Below are experts of layer 11 (counted from 0) of a mixture-of-experts language model. Rows are named router (the router's row for the expert) and show model dimensions 0-127. Each number is 500 + 50 x the weight over its row's rms, rounded and kept within 0 to 999. Numbers have three digits each.
After each expert's rows: a language model's description of what the expert responds to. This comes from a sample of Wikipedia text that the model never trained on.

# expert 31
router:485425532489491523488549497530552498519447439533558556525527451543507468432491383555492494508491395553445477559538568529438437550465431505549375528410495444590540443463434502526510510538472512523518487516471521432546483477496561545446550549416510515404491543492498404375587434465460494453429522525531527510577472523586515426536498418460433438537532424505431542488576536507387540503523
Description: Line-initial pipes, dashes and bullets opening table rows or infobox lists, as in "| Rank | Name", "- Kingdom: Animalia", "Born".

# expert 40
router:464483489411428564450488508509598435498492538601507612523448435533558523494499479545528484536426516450483457539501552516383461465429475523499391500447499522548454513548518468490433477569569600531462494532481495519516483551454605530543475468485487450405419498532548474498507520485391363436440503487525558428449472521493443423510449529499533480416420533542497551490574521508470618533551
Description: Word-initial consonant pieces like Sp, Sh, Sc, W, mostly in place and club names such as Speedway, Spartans, Scandinavia.

# expert 44
router:447477469463525440513500431505544514447409388572551435517476463566514458469481464554552389581549411506422425498523511475501474479466505505472400568455590540534489522405455423490464535499536541487502463529463421461529526508464540502416503460459527445520429457456519493506516421505476443461391574465444560444506497510513533465482352471524556425470458402597517527611532509516484509456478
Description: Vowel-liquid pieces like or, il, ol, le after a single opening letter in quotes and colloquial text, such as s-or-ry, w-ol-ves.

# expert 32
router:431477549448493486539538543470533551545494477489515501496559470473454465422556465595514524498431475474390504561527465500533455554512492526529442436414614465495567489445554490593429368538475530490620398442520515496488463575543524471460593477488502569498545456447598476410531537480481528424480574518487505464550443560493521438567517496449480391501511464553514552532569498550413541426544
Description: Two-digit number pieces inside ISBNs, ISSNs, years, reference numbers and coordinates, such as 00, 97, 41.

# expert 35
router:447555496508457562570503504526535552520449472515463569515492517580520502483442533543548422540464509508433420661529457476433460575513503498486389531443538407584457570473411471444449420453437584475527524510501560550571506601484486521447505509429561528511442479540578478490479406511459443519407537482552544420470452537460502557496409474415511550463489467580494521518506512541486557563441
Description: Mid-word consonant pieces like r, tr, ach, br inside words such as diarrhea, parachute, Urrutia, plus Brigade, Battalion, artillery.

# expert 46
router:480414541500470476497518458502510574455520461507484551423534419545466523506541465630490554490460472518419486520530435459431433559501477478452461520417518431510552486476520453548496415595434505573562460560388445490505514444537510493390563493459537552501433525426532436407531533507444468415441521462499543387586483582527503488533477505449431520503490427551410567555519517446431560444517
Description: Word pieces in chemistry, biology, computing and astronomy text, such as prote-, digital, JPL, PDB, -hyl, and LaTeX braces.

# expert 21
router:368461508433543490540527552480549561467466474499496533486485525556468454555480531528519409554524435494500487507560488549528486519544560528494450554401561544499505449379413521479452416553513519482554402509487401447497581556466592502411554469463495489497487467489499417471512431527451423511343586517544577435530525527460509503555433485527518516433524455524491527540489586488401601506509
Description: Middle word pieces inside personal surnames and given names, often after an initial capital, like T-yl-er, Ell, Rob, Kenn, Laur.

# expert 47
router:458429541458469475509457554504467500484448413566564550477529422529479482406564410591521470560492451479446479538593507607463438523501589523427414503524518460586462482505521464490466414527480556548586469532540490507507520504443529457445546533531532432464494443431553440436532503499440443428453565536539505406587468489582505539530420452526478388442483471561503514503478473437449548479617
Description: Past participles and passive verbs after was or a noun, such as located, released, known, developed, triggered, inspired.

# expert 3
router:493493542486473550509535570449584579507503447495471548509527409518515487437535415544518518549399485513479406611562555544482478484404504569487371520428473481510544474531472469566533463521581540550583441481500479526519550584516519504482505537422453515496450542514633493379511527511449460430421571511625472490545443493471428469501523443497496430422427493491495475576550565510452522485518
Description: Space tokens and commas just before years, dates, ages and coordinates, as in "Coordinates: 37°", "born April 26, 1947", "the 2024 season".

# expert 36
router:442469516400524475528472569483578582471525474467453576499432448610484531536501508539471453615452431433489433524569559518479451525460445477458437485487523433457437420554456474536492417522498540563555349485492467476482605467461621520462517543460520435434471476532615445411508489434462415486511545547521561416502461555499463446520500523460450529511495479538500523529519601494478509501516
Description: Endings or whole words of city, university, stadium and team names, such as Georgetown, Cambridge, Bristol, College.

# expert 12
router:468434467465460499427449465456518564548527500556557504496458402554490463518504449507486459543567446533504506578470537538443506562572544502403408519482571375534581446426481489509447448511616521471595502479420558526584526524394505472497513542516501443529443535516614444499460586515478405400473499543518594469520458569503448498555498506532522438465446523592471539494535499440484578503481
Description: Opening stems of Latinate or technical words before suffixes like -ic or -ical, such as stat, crit, psych, ind, gen.

# expert 15
router:484482546446440444568554459501592549504501495546439493492487531529481524545526524497428451578496485423417450590506462566451524562477567497550415536484571486533489505440409483452495464532499545477534421506463467481538613542452583504419620519534571492478473517517614443542425499517502445457390589573539541511543487528460414549598466488545588508443504494477505546478520537475398542429521
Description: Pieces of Spanish, Portuguese and French place and personal names, such as Salamanca, Libertadores, Puebla, San, Los, José.

# expert 13
router:411512559483394481547525577425570520456512502611452457546537464499429503493457421570457515514434428512410508518544472569504457478525467583455431451503593463460528435446507455615413399502499546491488475417501460513471470557532488554448466543434508509475491433515525459505471554456434509441436558489513587426489516545498537467477431499520459430491412514465550533512602528525383520423505
Description: Periods after digits, mostly decimal points in coordinates, money and percentages (47.62°N, $6.2 million, 3.0), plus sentence-final periods and date commas.

# expert 30
router:513513520435470472488522465585538502492568489531568527520481458526449516435530474537515414588507527465450464495504537513414443484537456516510468473438540492472532551452542434473504437517507616478622538451444426540480544517509565555530576498517491526477418402471567494523556512488482502417479551479583589410555413512500544448537503488444455416480419474496491509598559584555389617487596
Description: Unit abbreviations right after numbers, such as km, ft, kW, hp, m, and dashes or bars in sports score tables.

# expert 8
router:404480517487464569457515512491495498521510452483576591519524456484438515447494502584607456586472501499486519489562579572524533484501493468463410537397497473543574532568423486517475450491599502536534378485448500519487472613419505507486519535425464472475447400543514421384501497491477413455443512485562537462484527592498423481529368516460533540498431519551471552480483530552478592461536
Description: Single consonant pieces like h, g, b inside compound surnames and place names, such as Stock-h-ausen, Wolf-g-ang, Cold-h-urst.

# expert 23
router:479475476517443467521442554438582547489507454500504490592462452616559503447472419525530504485461466529425492523494551523425452526478476478454397512465569469592517478484460543525462432511516480503595451544513462502548571626437484496433594533508531506591437566525657473478463418474468427520460542528488545477622434494516525579493418480444501498386511513526510526550508474465458576471509
Description: Middle stems of Latin-derived words after prefixes like con-, ex-, comp-, such as commissar, consumers, censorship, consultant, collections.

# expert 28
router:496459467417416525475569499494575456523471433536470478554498525558508566433595520497454414530469506515494473505571424504496460557485461588390413501465474494506459460523528483501460487611454534482593459419491528499529548519497505473499541561537477515437488402509572410530509536543478422395386603426511532453534565531444441543536455538486470473475531499459457626477585534434515567472545
Description: Single capitals inside acronyms and abbreviations, such as O-S-CE, USS, DF, FW, and name initials after a space or parenthesis.

# expert 5
router:473459614449494425450443493509499491494486427499511539515504473594484565527491405556523391514550406462435482562607521572431481539523507567390462520512525459505496512512469470527383498567559596556513526491426520514447571531526479454482491502505479517553478470464607490487563450527413431482483508511605478431530415487556454485495441517483501438468459507601433595564534481424494550449547
Description: Common nouns and plural suffixes after articles or numbers, such as years, months, members, -s, -ations, often followed by of or in.

# expert 26
router:452472560485505516576432574520643473499472492583516589558485448541509500556491441550531427527483447496480430609512553579544497471509451564439467488424537410533530489536433493482514454566515556587557402511541482492473546500498642484422544515467474578486551402422517459425510469525494470525461536476568445475575504588528498502488475416485495465548428505509430555486519523444466501536596
Description: Sentence subjects and the verbs right after them in narrative biography, such as he, they, was, were, has been, and surnames starting sentences.

# expert 33
router:467449565421493548526522546518490512485408467458490593510505389572526513443525436563444477550468525514493436533491510496434530583516508483464439463468473430524483473529511526490348445589576580568459492438407408498515550554503628513421481478546590524433488459470556489444480452533394475460471537444539482517506420519552496473499390495514485478398485454568455513482558513471511529445450
Description: Function words linking phrases, especially all, both, between, every, some, plus of, from, by, to and colons, as in from all over Europe.

# expert 16
router:406504478557472524424586491492577465488479494612528556507478518599541512477554379564573503471433489555433440609502483451486443495593480471463402524421502427552494452417516523517395494571505531493611508537473482538497508480514529508514497499500430458407495515367579489408511477479452473456503543505522596511536488513569499513483456496430547499464489491470434483520510521495474620412523
Description: Field names in infoboxes and table headers after a dash or line break, such as Coordinates, Website, Genus, Opened, Allegiance.

# expert 37
router:419399538453465473548450516533486518458472443527476568523425437572476580537500444589544426602439477477518467547497480511537514537481524470427469468518500426540495427512390467553445422563511560599574401474477540446476546497496591519412546542452573494504469481441562449449537464492486478450419603468579512430561456529518473542495429479505392494532500496574505503580517569470494514441496
Description: Pieces of proper names, place names and species names, and first names like Prince, Alexander, Charles, often in Genus/Authority taxonomy entries.

# expert 45
router:412453547486382459522511467442508494509563515502538472528505495534557525423510506576514440519537469521445514573479508490556514613465487487467400483477509422613431498470455467529548447539508517433490457519399514531593591565490472456421553525473599468495466475511597541477458512544508456460394482490580625439489406489553483531492539496533467492477399452578451514538575553427494547507559
Description: Inner fragments of long technical or scientific words, such as at in somatotropin, it in nitrogen, ip in elliptic, Met, mic.

# expert 7
router:421391533500420463564487550524559489566493505579445584483489467557476487517536518518538446532485494438434546606600446539479526517498497524521504464498525444522567533536490428502427415574467517585592421492427433442512590484446567511470541584521579492453420501504650436494498516528485504477458530509512492507510468553461525467485462500441502486486463451547513641581517523451380541479492
Description: Word-final pieces of German, Slavic, Baltic and Italian words and names, such as wichtigsten, Alessandro, Vytis, -ović, -ski, -ensis.

# expert 38
router:430471472464426507484476468539597509529517482605496534487520478528477512428572459527554524535466478469491428558482436509500452575524529535517452532473587417461506407410449414458465550513529522621558535512464472463556552480439527502511601498476501416499455466508571543445546509512388398370502517496559565452529415480485529503459453456486525406523437435493509494595484465429475605459480
Description: Word-initial prefix pieces of verbs and nouns, such as dis-, inter-, ex-, pro-, pre-, as in dis-appeared and dis-mantled.

# expert 10
router:499470491378477486532510492471511464476481443556511536502442419486528524417543454566508451553450401493419423564559454593479464481476503487492475530465486400553467495544494514512500459559532592523573420446428538432565506465536530488437585563485456557537536423494589411504549552444435438444530556467558465472464462570510436492505413423531420445453484494591499526546548569466464537406469
Description: Period and nationality words in history text, like century, early, late, World War, British, Byzantine, and century numerals after the.

# expert 19
router:507374535397446476511468565515482546584449428494465468518527441588538544509478471573485445560399393426454415557494505517486488593513479445462485529483535391530523409556475436594470382546561547497544368520438565458491534486488556484417527521483491461469469539479590429472496518501421454487443511541520551488493522508467486572503480491469428508505483456538413568540545531519461506521487
Description: Words inside titles of awards, organizations, parties and media, such as World Sportscar Championship, Animated Feature, Social Affairs, Christian Science Monitor.

# expert 39
router:404455581413467487509476539452529536452451468594530523448516475554481538516535395540550463535427498526509490592592520503512488542481455581432478570483519387564500502510439494474476438513517630574488474560474531485509503588471531531406577495521497543550522420448504482408554534530445447461459538546621489452538453541551453514540389528505464488470477455497552547579554502452480544399530
Description: Conjunctions, relative words and commas linking clauses, such as that, which, where, but, plus sentence-initial Here and There.

# expert 43
router:493493537480504539483471503527521540496515506570518566483514476632470565458509385558490412539529412523502513520569539567439482589482499532504409512407517453575478488471496509485442474597556582592469514461406493544470561488478492514509523481441511486515562512512495485450506544538398488370475554510581598419509501575456540416569548429451503419528519531501531495524522598510366477537498
Description: Percent signs, separators and words in census prose, election and climate tables, such as 1.3%, Males, median, Votes, Mean maximum.

# expert 14
router:453395567500489520513494540479469502525416410498488514486489425564490542538547338568551473526478470430496495547505498584486429570511559562420457483465549438589460498516507449518464483586486523521556452458465447483477552610428552504386571519528530440453510449417544421441514438477375509436432552555585493416503511517508526509480440488519461432460518468532444528524486499491415516476506
Description: Main verbs and the prepositions after them in biographical prose, such as received, wrote, gave, served, and of, with, to.

# expert 0
router:502411467474515520433504448536534570586485480614536514569502533526501563499539452524449433545494529543453439547520496553486454530445457518499319573494599448497544492492432473491420522515543567479501507493391503538512608511470587553476470543471494494451481459459608520492581457560465440471492596574498603472562456485565526478474441489453531494523541539515513500544571608490494595486523
Description: Terms in sports competition tables and sections, such as Cup, medal, Quarter-finalists, Pos, Playoff, often beside table pipes.

# expert 42
router:422475491503492456480549480469464582458496475461506537518536476482542446476561444576465419504450372498518488509547474497493446597510482547532371468487584446485435542487463504480416464590520611504497440503449487432545465510563492509466499518450493497487553427440637523380594413490442496477476591441475565494517530542477526449552438477511498371550532403537490499519476499532471561465563
Description: Numerals in tables, scores, track lengths and statistics, such as 4:00, 8.5/10, vote counts and percentages.

# expert 22
router:472431471464514563466491575536532574484498471496497531515536440544513498481569333556566412506431481464382503535504528519535455516447536514477429508509524489563500444474410486516489501573526561521571475422521497564552537525524604450439504504464525509453429439405595440527466520571450464437415587519532518403569492569474549452537468499439436493527503519588492570561493607460508517540516
Description: Occupation and nationality words in short biographies and name lists, such as footballer, politician, lawyer, athlete, American, born.

# expert 9
router:480503423522477552517507451516538523573451392576519491495594445501551525505503373540558461535456444452436408629569498587466542513514480532466459571508564475532562446520484532550430465584496565534554443542453522477522600481486525510515483521497456469490505496503540474420606448502514506421430580537492540467447469555501537501495432460493485471554499574556543548558576612488461596424553
Description: Words inside wiki section headings right after == or ===, such as See (also), Release, Early life, Career, History, Other uses.

# expert 18
router:488497446457513483425527604474519580513463458574561511452496515521541497482510522647529413513472403492535447589514531499525505512510547606468484463485569516490508464461466511556416394521488487501505395490435462518536500550482599539457571549435580552456497431451526436492483428533486410483365623492526539473550433499560523514541474472512470509497450501543423559557493495476434566445563
Description: Word pieces inside Japanese, Indian, Arabic and Slavic personal names, such as Tsur-um-aki, Raj, Abd, Moham, Bh.

# expert 2
router:453425541463507473415455487494566480469523445509488526493479523547484580475485421548494467582558471509397442509596495544463447495519476504418466537509578496512498486554420488498441474519484555523547494503455497559561474530523553412393483546476473487561501484416682497493506440561404432476454596496620467399491410490593493484463412511475500476473454486562446531566499489467460566497533
Description: Common nouns after the, a, his, often followed by of, including kinship, role and action nouns such as father, role, attempt, contract.

# expert 29
router:489488550488510511500525520533457580456440467565546450605474420500499491465480448599478492539481429531420467552589507509504429514435464546522397473404505419518430412480413393532533500631506530604586455478499555492572528477454626564497550560519506450488425502559477510497469520527500459481408449419532501447506487476569548523507429464559428469534491493531435581484484527514466545499490
Description: Line-initial hyphens starting infobox or list fields after a line break, like - Genus:, - Speed:, - State:, plus some hyphens and open parentheses.

# expert 4
router:508375563435514477516506529548563474475483461527508497574535405517516569471539437532484399552497517488507452510516511548456416521443485557485444484530565459606442526530448419470514471511514617509538447443451449518513610582478586584422508563454511478429489417459549458401563429505470478452454591578588527430598469483508438486472474450511531462522521472516462533485540562451481531522552
Description: Result verbs and the words after them in sports narratives, such as won, scored, defeated, reached, by, in the final.

# expert 24
router:428508543485526515514480476436461508530548478595498531481485493564454529387462463538498432500477496498420500546501555629565463504539516471502441491391618459616526467496530480492514495558509528529518423562400470499549457561425483476454511439481522463468464414547527489495496586552529421517462603483474597367503512503517502529479415457475507459477476439616500495527563463448485606421481
Description: Word-internal pieces with d or g after a short opening letter, such as ro-d-ent, Or-d-ers, back-d-rop, Uplo-ad.

# expert 34
router:382438481422473542471490597466513572489502528563528566508468456546484466548480527573560469527463429432537467526513513554547535567544544570493484549469558561466453414427505460539427433527552528537543439504463428493544585511430605483464511463466509453472498410506550490450506466549377388445403571542584550458523473492484484460550488501524461495475546478528500554497471570415413601514471
Description: Opening pieces of Western first names and surnames, such as Mc, Stev, Brad, Over-ton, War-rington, often in lists and tables.

# expert 41
router:464454494449542518532547571531570466479519395525490558552547473558470514524551469557476445541464500564486514548589501519416469573438434465444463475502600509538475512431483461531502505566531534535494368494497516481459570590415565535448500600472515486417455425521523455388505451469403442490422543453581508465558408463498483484548485529474461393474511444494490555488535591529407522459446
Description: Pipe characters separating cells within table rows, especially before team or country names, plus country codes like USA, ITA, and semicolons in result lists.

# expert 17
router:501471485493496550532515591538502472448423442517501611510437514471557477533515435623567480562383471480502445537529433556504467519506502485547473445481550431486456506520422469551486441611492593580596443488457547437506493515493543538475532512447511473535482419433603487367556492557489463509402576500556526503560403496538449546500446513518475435498479464472480571561555543452425484427485
Description: Date parts and spaces around them, such as month names, day numbers, On/In before dates, and separators in month or calendar tables.

# expert 25
router:525537443485489520499506563522519507572416479622529530534472513558503480505479379561472492565453525480519443528456558496424445558488542480432443579407561487490534565492469402512421455556566573489507530465513506508556416600504542511444469465466575538436468526433550466470527485463428492479429548492492571419456408572484490461505353548482531480450514395507446510526525527555496591433502
Description: Opening pieces of lowercase words split by the tokenizer, especially r, tr, pl, dr, cl, gr, as in r-ice, pl-acing, dr-agon.

# expert 6
router:471492462520471498522606439554557467522479504545455528535533501541526512414555458553513488503563444540442573489466515477427486518540425551482294567460525421508480466527528468456431507533435526485561454457495503529488500530536471458504586496546477475460502449525550505431531500593511489367457600545551640459457489524478486469577493522460443468483490433502508512548578492520389567409554
Description: Letters and digits inside parentheses or tables in infobox data, such as time-zone codes (CST), coordinates °N, decimals in climate tables.

# expert 20
router:447439532427431498488433555501484517479457469552532561549447412564466588492568409589600434569403461480491447531527462516498480527450501547443499494480488405605508506510409498529466415563510560622579466513478495430499559510461559529429546571461568496527438451476550434452522495508466448450420574471538513426545473561523438519493439536524434471515468474556476529552527565459445531444472
Description: Articles, determiners and commas in running prose, mostly the, these, The, other, often right after a clause break.

# expert 27
router:498379475496417461430450500563526537539459455593521492509542489501531515508489505576512452499440518510495439447454466549481470511549496509474432525426538452637528434485547422489448478505605618484574526505496518503522482574479541470461538544507476487453456427544552441502455451551418476430405571460481566534495428564529452497554464498524480387419449516544533592601521502558471614532525
Description: Single initial letters, mostly lowercase p, f, c, v, starting a word after an article or quote, as in punk, pistol, pigeonhole.